From a checkpoint of a small mixture-of-experts model trained on Wikipedia: a variant of Adam for the experts.
Below are experts of layer 6 (counted from 0) of a mixture-of-experts language model. Rows are named router (the router's row for the expert), down (a neuron's output weights, with its number) and show model dimensions 0-191. Each number is 128 + 32 x the weight over its row's rms, rounded and kept within 0 to 255. Numbers have three digits each.
Before each expert's rows: a language model's description of what the expert responds to. This comes from a sample of Wikipedia text that the model never trained on.

# expert 13
Description: The and word pieces inside song titles, names and rare words, such as ob in obedient or obituaries, Fort, Santa, St.
router:165179119114089148156089089137182109151141076129129153127103113059082081140117205138082175134126139148118147091140128135167162172081112101126115140154143138075153131176097146092176160176128107092096079130088150138150101141122087133123182172147087159122102090073122147148125149092098066123150109100086131091140132152126144158133086141113107042162117077145134092136181119102054134191152176093125151086126088087159104178120125124191095187160128111087156070168118155180092137141155093097037127108162137114133152096132112132165119150162142166130146111080153149109098144115137065093
down0:086116134109123092132106165126139170154086162123135088116067153123166188098170144105132097129170145119156144144130122193102148115115106144104104135157145137183133120118088128076109096093157140121122069200134122129077151175092141056124072089134152177168148115124100142066092126093139132066158103084115076132066116191138165181134132149136146103131140136097114098159153087123114102200113120156125112180082078176153135100117147165154136169067149190147162173148138111104114091089137067114130132082090122135184204065101146095165117155126167149146096115166144126054152123138172153165
down1:115119133112137194072127163104115107123060129126134155155096060160183093090108064125124090115144188154112100119135142134123103150143116134203118171096179140094076152190098133139110152152208154082093111099088147121112128146160119108145130121133100122108147054144168106143181189192163094120120117131123175164144152091129160053136126085128102159150140060162148153143126123084112089113108103058155158170078136096123124141118077123088118138094102097148088145158129157176150132162157115189133174072142078064137063144123139139114125115179111122110069122130133129145139084126090062113
down2:164137075156161086105110133155079121115115108168126082196118138142167151147083170113150156134108180142153075073071055120177091141120124134103124125124084117082123162111109082114114145148089196096114148078135134206142162123100092152149124092199151152110114157141111138059089146219167122158155127066105155118121123139151127148161083149127180084097167091123130116072118157133139077110067180125128144123092141148157158117145220156087104151125151115124178094146131134098096119125164167100179145158112064090125087113167160132107082160123113129155154079151114124128136159109162175152
down3:124146094135142126123103109100088144117119200082140152090134094131170126099161126153083114060142108081138184072099110143133078200137145181165096146139149078156151089125105152156122098128112074110091132115142114089093147186112135124083172185134105105111096129129113133126140089202130096091177221104115114129131120144111079137159122191176100093078110109187121175134159082099086083112155127118185167073142143126099205135146155105127076132039122129144095147104117119077194097152096114148149134126157139126144132162157094081081148118109151086105099158161132154160145089139123162080
down4:111101123120138162148097085178134144133087101116098130096086055113168139085163169088135085100166114161108120092095148106154168110112122077097116168171135104133119105143152183165134146131122115063164115120122181166092126107121089175108093118145084141159134133073052193133126178109209153091093156119074116119173126117114120124069112128176122118178119108094163163107147126198123105140138155198115172124096173161157088173084115134133089152155140180146146148083183149113078084146081118096101115170116168144114165151119181141065154089166124099124139057124117087140137119159174106093
down5:146158132158077195088132130167127159161180152092089143158111097126144129141120129095115136082128127170098137141067132103118118127142067096128127167154143157079088125161169143150143116130124099064176091130132137132117103162083121202156105107113121112208168094130081123164092194133140096136142157110131040066210151102172149139103139123143136095123144132170141141136126120105082125194118158135144195126126126133154069070137074143129134092203143148147150118115121081128077103072146153100080101033132115166174122117143112140120100135153174127134124111150200089121141185171087103136
down6:086105094077124138127126145167119106185143120111143101104140156100121106107060060164127172068052117153071169149120092161113114125084113110050170141099095126155097127131109142070074098157196128082135137167117094124100156071119164148122146144096107143174128083123130151217093086171172116154155160123145110141113080127113083110186137138087140137086091110175140127138096153077135131163101094149188136102156089140180133047152103117191115133177120161136158093165177080155171111153134107100129122140176163151163161109150187133153131147159133114108135164110137058091132126104114143112
down7:092130124128067091161069077135152177098123094171113146218122079099175126054124157137128120164188110118157160173187120201145129139151135151128087130097172088107098094110064163145114114153168118115136126151109145137148070081096168167065152155140096145112123202149128108077121151104109119094135093187127126113129144162145135132137114067129116103166159129123183124146107122162109167150144119085112125130143138169123152053107137120155148090149070073065087136141096141107094187123169135147104162155140171139162138114130117101157159119215091147083056119077131109126160130155170115137
down8:089060159092134087129117100121095184077067141106088146160113087123103117143114078116113161132133148127122139166066112109104101061122081082129095113092174120143194122147140157132136150136127120155115143106134101112125140118126171090085091164140167124110153144099154156091085112143146108084137125091120133123090066128148150145124132110211147137113210099199159111067141110154087146091166151124085138124077152126118094101115129080153115126134114150130166108188216141126138089181166074102167117089077100132091094117165143235084106114123096182106071132100145150127147162094173102140
down9:146153079137171163115095133075178106138086151099127064106117168191201136127133127148137102164103138094098092118117143089088102147097089120133149132089127151127116072155136095147141123112117121136164116144129157132154124097135167155166156030145108080217096181127136117118143183109128173158127126112131106063181127104135127137083136186143108109179166112104056145149111183112157173127165127127121097130122067111111103137137076105092175090115117061134088106103112088121157155104149143154103125187095162104152096094107211087132156072072163112169117151126180092065105118130090148100
down10:110105090116132085113084188084107108113154102130178151136142083154119150124094099154089113137171163110120188197173147134094133112136121173196135199120089109156114113096076128149149095127130129121068127130118161118107135174142105116160186072124151120106148097157121118113165148113114177091097099128093126160175195083097101073128173151103096131110221146105131100109135151144163117142118158013169172137091114134126142101085150153121061100115091147121101089196120136195101116123181099187149145110199079109150092131173121122147134152159157131122166120149089164113124086126088142127
down11:173134119187082148075071143120188119146056135156134103143098138114120124123164126108138107098105124123117154104167164148103126140168191143177134128125153118157161205154039103120167116136160115080157166085131203185135120157124163167141145126136110142104152193127160073146131083147114166135085160158111102153103136164125120156150113154191143129105066090154126126086148106127147068119099107134095140153126123145159186079166101103104129073067166142166130188087097130132084137170117117123147076174039098136106132187153164105088130132151182105115146111080141063143115171110108111108
down12:140127154100159122118114144118108132059174178122158115156078135134155127101131136156135154205089067076145131125191149120118089116103154141108132041159092182130165183204116129187116159138165096152161135115148112176164122066169173149104147151100162160069121147099154133138151097069137148147154127166155139175097194108146107152143120147146092112183103158151112169189078122083142110076130105093107162135132163136092186135146141112098086117097043120141150129126135141104170112145122188078153161149172098136132104110109067133119149112173090129110135148116079143060082158068118122143
down13:095200124126126117159096167088143106104097150107128073169111106131255152131147110133155106176125139071069089147170102121080115131162105117152144170151135175157116141148109135105095165100162161121130124103215136155100071149167138072124113100123121154143094131168113062130130214136180131132130163113156156155110175158129139127125130087119174159103122126141148159173136132131214207118101086127178119107143119127136149150170149082130120121080187118128151146123213176127116110078150112168171118171156077117116073125136123138144140136136143129168138125165107147127171087081158098076
down14:149149116193115127137071120133149093124164163128143069161118139130134065170116141174171216179129112119099160124144151098164115186116174090114127098117128051089130122117163105111162181149133107163159187055131108124183060069162119159152139130126130107063111142083092159139147142161089159135068154095177173155127141110122083182141192167137170150138113116139112109159038123158151182090226190131123162119134171125130113151136126164101114129152135100109112166148113146087142116096103135127160152080128156103112073149124140134105144113144108159115134139111149164118111144152088206127
down15:189082136137112124191128195123141121181172171146127126164123167119087122107202177101122140131153194099076093115148156175093103057050149163111173113142101133111150104133153119112113082082163119103125131164098139149123136115154137130079132154102100142064103171131159086047110078133116089136145095155118084151115121148123138101152099097128183143119079040144139130207142165153092137127071076103141081103122186104148164140119091137106147160092107082113122085178180127157094156083123106123181096133149138082134111045134114091181148109123118118132137147121091111132140110111142115088
down16:169156163069123102158091081162100134186162116085156148141118186139095180074106179174159063118118135142118174074133163091158199116132115107137146218127123134094175109122166112142124131116135088159135158149092102186138108077123099153112155105156110094118099100105122165136117169142156163128072129123138132099072151128115126158113119138132139183186190185111087115115165157137110143152123130167180174148160127146203072114128184094186159097149177170080101131105079099115086051094077144116134084185114125116114080150144143147127145160081118114101144137124140127148090114186135146132
down17:142099157188097073119115131119130146100147156116144099109132174130189159142160118187114175130167131051072162141199152092075101104106163171133128146112075114167121158142047121146134116082173120102130148143135125178150118184119156129096115196137149168128043128220133145125092172147078126109130147121155139163063161181120110100155169128071091169112092118091161130164072143105156168145087104149114109129144134131093204176130103097115117161142102093139124157142134110149122151095113100133136169169146166146167075106137107152114101156136217159146121187098143116140182139130145114148
down18:149160144155146163120199124109137140150170099124187062123117180113126086092121138123125093131195142163148128144145112092123178095150132201158135127121111147136146108076195104150125079165089120144111111152116143048065124080114145123092137106146140141151145177209122176133107113129109162137133096136121154156066115094117113106159122141112127108134112111108112091189124091120102142147148135118185171146095105174092169119193184113138177165131065156068099105152131149135144171204131076073137128110116148114136148127133185189166101189079152189159184156134147096152113098145097129066
down19:148163137096149146143126062051112144148066169156141149123068123153127108138132152145198096162083106091164155146161169178185149127152146119147170102132161125107187096132073127151121106129140172142100105179138141198131145127142064108076120102149154102111099127188068103156145092111100119106153104127120189108078093144163121115108112123105119074192117124163072156073077149168114079145149144096161129163103104089131120116138157123084081136127098149118074127157032136125092142144131120089151139174125101157183089078090114063096124135125131156149142202157071087135122123128096121165
down20:144085159147157111116104086130150165163094173156188146116105147122052105159126126120134167160141169120111141137137073068119160122115196130153147089154161176110099140141151107147192106129097087115122148147128130150132111150098142146166120123160141103173093122132158143175083122110120136194099150136077125163087137092092161120106106134149079135138195090144066133185190079080116157097207142178147052114061027097182114109153133121181120095127139142119174105172176144159132156133104148151085135132104123189100160141178189098123101130105158141137090113133143171147167106102092123096
down21:189075106074126114144162127124118178177152148074144163214163101109103112134169129156152087195064078174182089074195133137109112103129114151088156157106076153125113133088129081105153138149208142128093129087119098106108090105076086098115154123137215104085143109161140179113127088123086077120105097133148164171100095116200161141133103111162159126172072132161175110124088165133146117130173131110151108115113129136148167141134147208116127182144111094164109136123141150127161172185132091150122149148099092120149203150160140120141142124177131152098132133153115139131079121124097082103
down22:130139135134123125152110107089098154069062131105171112124156146110140161119137121142113126146108190060100134161182141081147110134085176133126099169133166152137088192054107133086126129179195141067111145135136081172140097089110141173142118123163137108106057147173140153088119126144147096165120147036120149144060086207150067157132125103120157131094123198099151176147143162075147121092146138117144077108165156093186109148118076138137148117134106103119123113164133128131122128134136082171089145110066047126106138103089131119209146113172087140179114135165166152159112112104132150110
down23:116152164109144103151174140083042192153037104119172176140148091101160064143141114120153077100101164150137143058128142088115143102152104129130148142134084184078109154143164149149104147136064127113132146100125102110129088120109112143135160087144082167125116111098130189110153167149121084114131168162132064096134128134106077080109126129157150207186131157127091113077068171109132082142113150053139134146058119088181124121147164199114181146162131188117158155084170097115133131090158152125156124104116146145120122090115168157113117163157110114099109083091082116072131147139096114088
down24:152077145126152090121210132090122066096164135128171068088086125184119109188130122120123100139118127117146155175146171145151211132118168100134127105173139105148122130103082082149148088181146069161098113160089134116113133154179185120072184093151186160144113180198135149172112138068079065119160078153131121192126133143154127150096119133104116132123151149156070112136141177124171155078099127101140143120073123165092130140132154083170129150116086133084099130146128163169192119165145115117134086132128157130175073141104163174094189137121161158149104117114158121107148166139165067144
down25:166093082139124157131075079144068144090105113144103150110099134099157218097107159105112125113116151112059142110085142160150127144147109171096123149199135098175146095143096155105116158121109118137100165087137183105147145195070117106143132069148144134133102130156124160168138199083115099118167119108115158134213084127156137129118117123138119125162135160151171186170143157074114062127177136145071133112132118115091074151131112139113132083189145153109140151092114112183155125219111113156107125078112112193142147094139115073049170158146179086165140112148135114167179132099108173126
down26:113110124163087085141102115108154131119153123174134121146139120095069078130157113154186129138080159161149186125181169140127125050119135148118064111157079128123135163077088128112146111092187114117106114167123128122104112075118146082122140192071179157116105155189104110129131084102139081107135137128167066146064095119164114077135128056128126152135075116129172161193143105202105147133147082166085118143126147147109171119063086122157128193078142137118075117162113081157109101109149121135192108176096134113120130106108050095108132124138125108137108150080153091174102070099174126086
down27:106157071131170144197122173129115118155133060134148156129170096164170103087158052140140152114098124147156129117187133041130180113096030142192151115116114115182113088103090149121158143115077140175130144151138065106169119116138137086124101107126118154171188135134117107154130112139105115104139167108103200067138107111142163124076144084093091115125168181115095158158139158110083184095102131070151052171168103086152114171186138098148122084100132143172097076147167094133166101088130145150120115112181115113113155120156113154147147144176139123162098150144121176137115093172140121143
down28:101125147164119116183117123123156147107134152170200087119108086134167095164150018143187162149136128195184167122141131157175163092172171174116142131131067081136139104126095106176149112127151118121094131130156125114137165127096082112073127141092184117096093097216136081149152131138119106115166118171120157135115093165092126036111125136080095102115132104164158142179087133116158166102141125201068165077134178182098165166144099137119076103132132115116092151157093092124155117106140082171094149128104126137079087075141093093094143103151158153138123125118156142131125145155062104124
down29:148145146103097106125098121106123108126109170103118129136081086113144081111116182168132070147153123144165186107142133112108161165132134137169128172188202127125129151096104129104150151137111145172142132137089200163113068139179087172142136128107084088079053110070064148130175111167123198168131161109156093083095138184147148079147107156102158103119058105148108179125149073080152162129081084120150146108158086177125113113135168093104105099115110135137128133084144147156087128110124130172132155122093146082097157187094093079090108137161114076159150121092146055143034134127117130143
down30:204094120110127183121121140148096088118139120130163136140104130155147145133175102132150121124120167159107049095129107140124101111105180200130094095108119123143087121123096162184148157114136166064141104181116076143151141144103110055167134142146109137141073130132081054176111123129115092103096215158106055189095137154107091085103081132148137172100078127142125204144095155120135129128094077170128140143147126158125128161143129126077163116125191121152167137141115164138102094120091104134079128104137086107132167112114122135206133164132111113046086161155072129146144096072110043115
down31:063114116137135183173151116136142097163156128148116142132131133107082152117064124142142116083134146111179140138031127142155157163056101132138139147092183131179166150131139108118136092140091150141118144176127081172133158154136166183102110159117176041145150099175139114072082095092165103127131099130088125139171094087072170125154112079132171115132195089151122082139120109100150155166132100095159092232164186127147157124151108154108135153151133131116127065140058160154101118150150160072113069101131161117122094102134103096143109111107101186174170116120113123071070113134148110139
down32:196110112149135101155128171153117123153136139145127148120075087135071166147087113099132142157130087092122122156116113110094138173187185152146111104094162151171075176183122165118121126096122129104131177105090128131141162158097112131102151173123125168080120091168149127156113022115180120131103030146134121133138101126073131150161123115124158114101125106204073121162157096066077141101119105070150144149097106132100138081084155099148078241116120140143108157148104117103130096197146090090162125105160102132117097102108091098085100133137111149160066127164161107097101127122200125102
down33:136158142144113118118136102137085128091146144148113161152208124135127145092116109105147154106160134153075159142118143105155090118103128145146075116119150121140085132139115113124148147193167206106174122088124138185158163102121156091157094110125130100157206083081128143084134033174096107105134145072097128093080037125165183162127147069106124207136096195137163169059161123138115087157192105136129130145116113117159129129127049080167122134092058124158121144130159129094139131151161108165120125098134166104127123141124135113098126098145063146083115080065150126091113119120056115161
down34:112117112105107115135152122149094126087128174166105155138124120055096136138117112116151166147171148138159041102023170145113148167134094167130103125145195114117092125168110166155094136158146146117106142119100128026128101146126113155150149042130079197100227185096147106147117128091095092134143136122109143094180095138136118185135116106154144125077104095109145119131151142137154168100170179098078140122151068154070102117134121122128140151129108134164093122146162137149093137165128145187152170100063102110153114072111151132135167158126063135116116084097223095154114139142118126115
down35:153145113130148088100082083174149188119086166133149116148166103116058142163124146122109129134103106076097169142090060108122070134091155194132094095125199146113136165118131089121140182148140115156147161168141150150143132154189207130165097145092110163065067155119090099123107047122137118149159190076136098110099099148120130120155061110143146129132134117128135087082071154144174156087123140117109100143150140114138177137120138085133110085111121103104101126121090114079122124118114167042163059153132123118104120141121072096121119198128099127110053200079130101132117095077115150143
down36:121099114134098119140065123206078131101138105084139119140084124144191176094147154090125134155141120165105156114126124070126179133165077081115143210134138209130131154187076095137109173102167103140134148115140135114195054163103157135135054122167091139146168115115075126150129194142099121130164174119142099138108091133195133111170164115109140114144122153106201119064087137130128150139097179166103169147170146168106076116144139193117133101137137136145165143134166117122079101096144104200143132097110123152188130102181133091167129106165145123136051124181153134094113130102121116105
down37:130159171146114129103087122092131179155207085134133157122149149086191098127137174160117084144143146120078163118111102178096115207156142142199171156092113117107105131209090127115130104129147048127152144107126127095090137034152155162150196134133074123125125177121156166155175180159134137139105192119130136146115119065112155146154142110148145134168129131147120104077136130105140158151142089174134132189099155094120066103164127121150089167122081100164095088120104162116121165146112136144127140084114155132142091095058141099125198090143126138154125112037113111121106142171099106064
down38:158164141109143139084112150127101131165137152096118151109132148100172184116105147131131111151154134083164121107053136098072120098128128126111170227152117104120094124128151143122043143109136104101126090107133169112097160149152046156054128108166132193148105118132117146083170181115123147132139116155165066137143092161087083109148114167159139116104111096143058116089117100109159134168148112174144187131015118124138145097083095136128122118142142167076110137073098157170065136137083108128088162123108092129088137115091153113179107159148190089101144043112109182139104143112090115121
down39:112120130150121106124103204111162118131111128140173160135144157140057138125075090146137134174106121158199096130188195080139114128163066183168142069120118143117113146170040103123138117125130143071106173106140100146107067181099127079140108132123127156099141153120157062130116018141062153125160103174134101107127166112142155092127154076081124115150061143087107114117110151159076136083138117072117110096150088133116120166135158096125076148096139072146165184134099147090159127129121148106123089135116172135152106081142148100084163124130168165107152131156119145115133146043152173162
down40:118073094108074114104074090180176133162111067091082137137137109077162143079068142116097060131132113119173143129093142115129140146170130116105157138168106082107115105160145147112139154108090085087160168157133143107133144124085115191100097119143120149141128108062148084125142222112172162195097142075096160131116130085119112179146139137134130127138174193107100201123134145146078068149165110151161134097122146125124070101092180131146107077133164120117115182085146159128057066133065080176087110169104134155146121130159121107153182137123153146158159088142169107160160133107176137119
down41:053132118146132107138155141087161076076129085080185093198131143059129118148118141142124158141125126117162141129126078119132115138086163199102148113090102078142170137140138085116083107182090103176123185104167127102157118113129205073099122104132152129114110164139124152118140071037074144142134106120121210125119108100147103118165122119146152083099092094173088098147140182105102162137136146091121099142170156165093146151096076055121136075149073087126114091158136176154139145136098112130064148070125145132173104139152084084104160099080144185133147122138114181135131166088157142118
down42:096108177146108141071115153225136142167161093155100163104170139088179140101102138082129144101146132187080116100079082108126163211145087108147113164152155148120133117136152171165145178148122105121171091085170123132091159111172125192128117069112110143149119122103096114114199255190156084155129049139134080131111103150136185121110142157155108107124142162152135134106127151105181132128137134128124152117117123155163127119121110155124110089084189136124172092145152137116114083153123121066131134203160082119128174108092152132175127158158162139112114179083164149139158110102108122099
down43:117084135120146101084173135100129131072063122161137135107113099182090081189042101126134154098126124127126166122183106100152070108135117097122128173126087092092128174135083121171175095158114131129094084172058090101129182194089103102094084149118137146134132139144139125092059000116106133114152137103106122163120144096086086097111097098145117125100158090163139150144093127104159118128140098077152127120133159140111157110148116089113080134133125120096129108156164076155148121117155122081093148143163172131091089097109161129101097100197174135141111111143117162130151141120091104071
down44:107076102178149121192120108102155147115187105143145074067112087115083123114111136136209140147101150110161159122171112145170109074090198160201105049111119111152156160117124084117185152101169149137105162141106099131124113151149117074140096168120147098131087147180130132148096053053157091137176110119080147161065089195150104156121131156123119142154151106092084117147105110144140086097166155148135124106141177097122166161078109153132164150179136074075138095169138133159143149107101115143147160188117121120084088125083128172100140177095131196158160151147104146100139128114162101143
down45:163185185132132082119179124179131139081175106156153193128188122152050154129109149191180207108136132144108170117191193169157118106137113075142109124129147157097172112140140096168161139149128188097125112122110138088162127096126145108167191073134128101085132125116166138079127069118079144155125158114169057110093137132140055186101197187115129140124122123102122143132186146177117058151125192137154134135106128124162103123147104111114120174100132165118134166111097079134162162127168132127147140107146159107150170147106160129190123144125074124109125129101121160067145096161118170164
down46:113099106110178136128140116109042120112130088104156121122108137190092124136119165144071186153115139125110171122168131185201130096150155114154141182157074123128092054036157118150182063063106113130127128071172179117131122070104127143070166084055185115134148086098107110180092125115115134182116110128106096108128100134138080119176163114144151131116172198148147143082161111115145092075132150097168192102107129069116091111112129133143096152127140144133117116148160123121054084126139088150089114157160133147068107101148150124120103086165118095138079143155104117139134105141088153122
down47:147158174078108195191151141110127076174159147111156107105167132154135096100130089113148152112064197120132106100123150117106138128120112120131134120096095151139105122126068134157111124101153149095204133073173110172200187183101146063116142146129170118086096056124096131106151100130135117115146097134121119048106086143122152096111088156110116094135101121194121090144117143132137125082111124119126066157127163150117155163142103175081090177102134204164035092104114110137150101089162167077098140166137146122125126149165093133075129113060165121102174142088119154139111156133175158188
down48:052122136145144150142115128085180145138114144123138094179159092142121103214091095056077115101160107129202123121100076179123116150139120115112083166083182101146123141093142055112122189139137080112131142117202140132146101162180075140170117108108132073175079134174109048072188130110168151139116070094100144112119129083148080128172094123119134112120138118106170133129125086124149116111121140096164127115118094129182140125120139177103165080094133137116117078117136170129140159145197215128103136142176138126184102172120139068112138068122112102168109131139146135149109093127135164085
down49:110149161120132122139148119117095139151152147184111158099109103098175147084149165109203153132173160110191089090095080079143102103138075137125149088139170146121108120174143140155116102105150114116104145141108103150147113195112200156149168162089133103114127151110137201064115152121121179139155099153138153088086108149146164122139162124066092184161144159131130125095100169086113115065197135179111121137122164170158123143080153130151167124100105090176119171108112114218162089145105125067124133080120124125171130164113100107126175172088155132139040157133200087172170146109180147113
down50:146170114093089114129107135114091134108092050153121122109088137132136135112181096103138100106163121111135098116148099071086087168122088148115101156141150123133156174178052172177145148094118088143098074087100116083098068126101120148168136143106130140131127118165116112153146073133109079097133171138155131169185117146127177100096101149116162144135127098075176148129131140124131094115161125235095128172107144111137113113155070109081125150111090140142132140156151126098168143232172096155136127116116176148156186097136190169101101149208091103117108161089062107120077140187095087161
down51:112114083168152199184169191118166165112186107085141106132144107167191116105133112164026111113160109137126128144147072087132113127110124123128126113139148141183110144133103116124116120107146124120113132160158076079174079169103146096099155141174121116109223134115130051158122095135137154093118142091168195108190120113138151113162213149141123132134183155095171114163095124110128131098144182099146140115159145103093106131118160149097106144184163165098087127104155107139116080106141138112112132112170140069075130085141105114191131129118070164183129110179164136087080089127143112059
down52:157146116136193121159064130136146143133120124174191083131108120191115163166137087127126088155104109142108170123167121070135150094231184137072127103201089143113234137116172088168209173113095109128124128136114156129129129153135132136091133187105118135089163160096115078199105065142107133139133128080102154161052174125146133144131139145128112120175163173115130149102102149184151122102118136165112142179069136186145146131164108106102121116115133116204108119145157166046148087124131103145142112147130138154055088128129119119113161094153119118128144144124144135100090103089112102110
down53:111157096120183080128147083047156055132092141132142069103100127137056100140064131166146141124097136097144120177150194134142145155075149100124133139139128103152131184124142138145115119102111155135174137145179142128164177140163156085087152173124165118122110128156174085124123065108103127236117118130136087107122091144150107116073137130144112115101115141157075121147157137117183187065099079076107097134140130154134167108058143111159112152146143089081108113124146150139177167183129122160190088158171103058139080141083106107088114123162134148138161126127080153170167104120181149169
down54:162141128142124120115155115137119094136163082114084156106104177119151114105109166153149143067112094143145153122238080125166120128090153078163109108166140119135130102116067137091172121126100060107094120194147111144113103127101119138130114123109135097135137097128140119120132223171082157180094097116101185161121177114200170140224097169094140127165143153175142133080131172130060079122087076086173138116139137126108090111112169111070169118142149115120119121122118089107094103140105202179116148166128128139140192134151109104051072113081142138160157106177112109131118110156104123162
down55:182108137149099099200175153161111167105162127144165153156062181170132165132138143159150156134158048182132116087093118146085126112115048096125131125150083147166144098133120155107122178102135109131112155059106119143119126127178160133171168161122090091152138136134145113139142096120093182131092143147149188164116132118094146111129077142079125169147106164129124122075142089120144135144052114106122114131145143105120138143120114178116120188204117120105130092089158088128099174167148133140164171174149127086082114139123120128206104135081091091069065107087065162162089132085056075132
down56:169121163110133080103052107113074144091090139164157176118146102131157072150139138131099130188121156132083157143094164161120120109174133120173170152126146142133162200199119088181144161129144091139066088149110131140104149137115153163156135146156098101144114163156128122162143184081113146122171123115102131193179100158129117135136133146112121135075104133138104112138154130104126065112144106159063138120121077172103151079113089142137150114130104092138158181053165072134121160155138110176186127114109100121113150145073178100139193088086190147120119068057130044111125170152097121073
down57:109111099122202100119130131120126042144148147148115077112127124102039120073120120160076136114102137114133171096195115165075143179124102085108175154094151166121107103066074073170095085196132053127095076144108106115155078125141129137106114139109156150108111138132120121143144079039129134134130136161094116102131081097120136064170093138141136068122074176133109069095116065141139119120123162110147191142134116107135115136085152094140155077209157093131140105114124135188134180095074135126127132151138134105130065117148125128186092137125154131146151142163131170126152147115108182085
down58:108135094135138165111145163115121102152158117106102151129115124134174111114116062127082091111149183179124073151119170109067142116189096131163111155135125132167144123142103065117050136152087101120168115099150152095098132078099094115080057067159115186192167158164133104150129168168124086136135134118122123127175141073134157114088123109115156118117131160209169108124124112175182159135136135172128114202079089122162097130194141144047163099137172144135122140080175143113116081139113129118163105100141114149157152089118107083153108119124164086155143091087090138051125077082097068114
down59:160138114098125113127090110188114151153136056171088196152181123090114098144149131170134124094177177163145130106139158134120140111116190145142147115188129087089149099186131102138117139090140129135153134122080149148150135152101060211122137161162118131140142104095132131107126191178156043057110140196123138111128149137181183131136164118140118168154145065146114140114189137154092089204108198179177175119109150101190102120106177186145170123154151153094131189080117119131094132087155160144127157157141109154158134112152120183126148119121118118104123149112071118087138097120119081080
down60:128186144105135152080114167176133202144148167142156179133104132121134124128119135126113086151153130120123153138096073105069153125112136082133095168120133142135086107112180153122132164124052118129137096086097163115142091145135124177138149108139118150137146123092138174069104174125148142110195142087104054112117127144125073098119094153141089098100167147075101139146172095140108131193151184176111194121055175129181136110089142197120160099163107187110136159085158049098135065079133118078098173083138105162113136178147136180095146120120117145149160079133202150069106145121141141123
down61:152165138191134119198116111081105086096067171092108127156114130115099134186135109107044143170039164137145112129133082147110136102093109135117156124147154158114138101117049145074150137125124089105119182139155140074138100136088124097113120125145163112099092108143151093089098089080127117137094148067114171037161195114096137151123161178092095055132145104164137135163151081106141095171140148143147057089138121128091119107126117129094113121118142105153151170126137133111165151099132121101139210093116078100107103146161157138140166127197172187155110132194123109110094150097113182152
down62:170130144120081127107095165165120100197125101107109186155133108153145177132126148094145165152141170197102102144111126142149143103117125103077109148128132075072176103175200150149160154129126137140131092144066116136156136102134107203169124062103089121166090150065107110055083254135152135131141135123107092077143121138131127123106168178110136113159148139093124123067125117132136093108129190186097168161148099136129096106051070136125163098136144144132098147109127063086088069093119123154155073102111086154086177096154117135094092158127136113121113088156171138135118132130142133088
down63:138132149103166160129182136069102157152103162134190180096165162128118101192133133136144113142112203132086053124161142093151112102088098126132107116194149126144118062136095104096157153157097131111167075111135149135140161139140124105138096099138091171141153118136129120157173140158114128130117176127105047197116076122157109158116110106171115123100095125150149129100131132112138141110112063116130100177109006134126096113147070116129178100155133076101162127112103146149086195056116111157171144040128077094119137095124142138206109147115109150063103113141111153109116121124131053135
down64:157112109132136157096091102092083111124067167127146073096124122175091171104085123172127146147063106061104120096129140122135131107134152114136153071132162137173112200153080099138154098118151113081082122144082151150149120130124192064166122123137116126109057159161115062124118084116112138152162132156144084115100078103162142088148140112119173089122132105149095134155107174189117107141133088088118119162169106073134123109122111107122067110090147109160115181175039145130124150118144137169189067113103085127120114066152102092112123130200170066193089135126113086136127140071189109127
down65:108116134136154121124111138059171142059099185101105064146082192144108131116175122140141199086143149139113114138129139158112151133092134149114156127180100101193097183114145103119090151101142089087100149136167109055130094135123167119105144183135118119139138192138142140155136112141103138133099085139104161112153132149129112094158145090143085120114139071216141136092112181095120140100207151131090175076146168107154140164203125115125123116131095081125121125099105167101105201177161123115127156160170133075170061120120135158080143112114135135172118112027096080111078177157135129108
down66:144107163060124108120101118167124074131076144163158127155106068124136100123131174123116082155122095140111159091145112159071117167165175118105182082177110143105103153138100134157144065114188112077132073118119188108148068110146149173148172134098125095125107115103138128111138164142132134148076099172083024073093168175105095149123085145147091128153089183100110160105168130148113154080118110141106183092098127110135147125101156097166121189122109083102150139106129154115140187173141061123188103132138188110114143199079091093111104116104154130065124124140128106159193168157119119148
down67:113093151176132130107151195099104109133125172128101101094156113139091153087179146138102148130160074084187115097170129145112071197093120117092097050105118135161118124119108145138166123123160204113140196091147096146099072187169144072133100159093155142098106162130144088120086027137130088024122108185146176121093154134143164104167162124121123167121108159126128209158154120133134157133103110114108094096163116124161148158094095146134102133163169117136098120133127141144119158092151112113105167183160184070132144126180134149154098114113124097078128181061136148109111158113161126148
down68:137166130161155123126178104103065081111190130081148067102107178113140134125184095173168180126115174154044092122169117114156123138102108141116110133129100154106158090147113162159158149160135172175143100133152096132157147166170192120147108067144072119128093101133126200112057104141123135182077162086108147136118126138164090096070122132134118105113092162105132121138115141117170108122113106125155107144110097151094156175178155101105133054110144121124115119137128185155100141127114115180098019118166155132191125212124132206144109165084115151103162120174081107138135105127126107162
down69:125115129149152104118140074100133126065143151083134081193088112091144080156108093127141104123099113093114090103210143178141066166121115156193169113164104149137136111074106121166140154123091131148083153119150125128160136124125156173165142144088113111167096114191104046140124085093052123118086127111118125134163175146089104059127058118076106128146123153126124134149066163114144136124146107070108120105152151092103098122180096111099147121167131078129130114126150187135133170112095130117107191135154235085147125157146162117131144113153142117193159159151093186152158139140081057103
down70:121156093145137129194156119105129120094123166107178129155145144109127161125169107108149206188088110117097169130100143145154117145143113109160131160149111150110096107127147099113096184170090162093089129083173096089127128173135087123180116147130188216118186103134191070206191178169143159118145160114152170143151166081080133161145070081067142152151128105164176131069144120121175149105146122119110143125176118091092164109139113100103169132130134098122146133125187089089148121171138155108146154132137129121043100135125152198117105083179164094123147125129157109154091101126047129144
down71:065131163161146150149108165079176097094216111109142088162105111140127109146112127145145099125128083072093089148142167117144133066144144132126182095141054112215154121112157106130119122188115094162196118097143119132136119103123108172130193146166130125109197132123145120132144088153105080129170131159146152103099235114115079113130103148141187140095170152141162158168121105144129101041201200118101123083163128074151096097117108098085088143134113119108129162142193150124104121138145100156154123127190177164192087109140125144128129105150162119112130125074110158140142111109109100129
down72:172097170168173193148236100127141147092120101145131077102177151141000087118175122128159202160188148159155135118165135122108156126121122154106128059146108148114103122129138096110141102156078138161122161130195105132144154112167117105150135113111146113098139137109135122130097031127071122098142134117106110098101086157133148069101138080098107135107107125084140156154152126095181133151108157168156131169173114120118136169102143145144138186129144121177117102130156082121136155105134078153102114162159151057128154112126127123097125151078108164200148183131115137113145121095156135173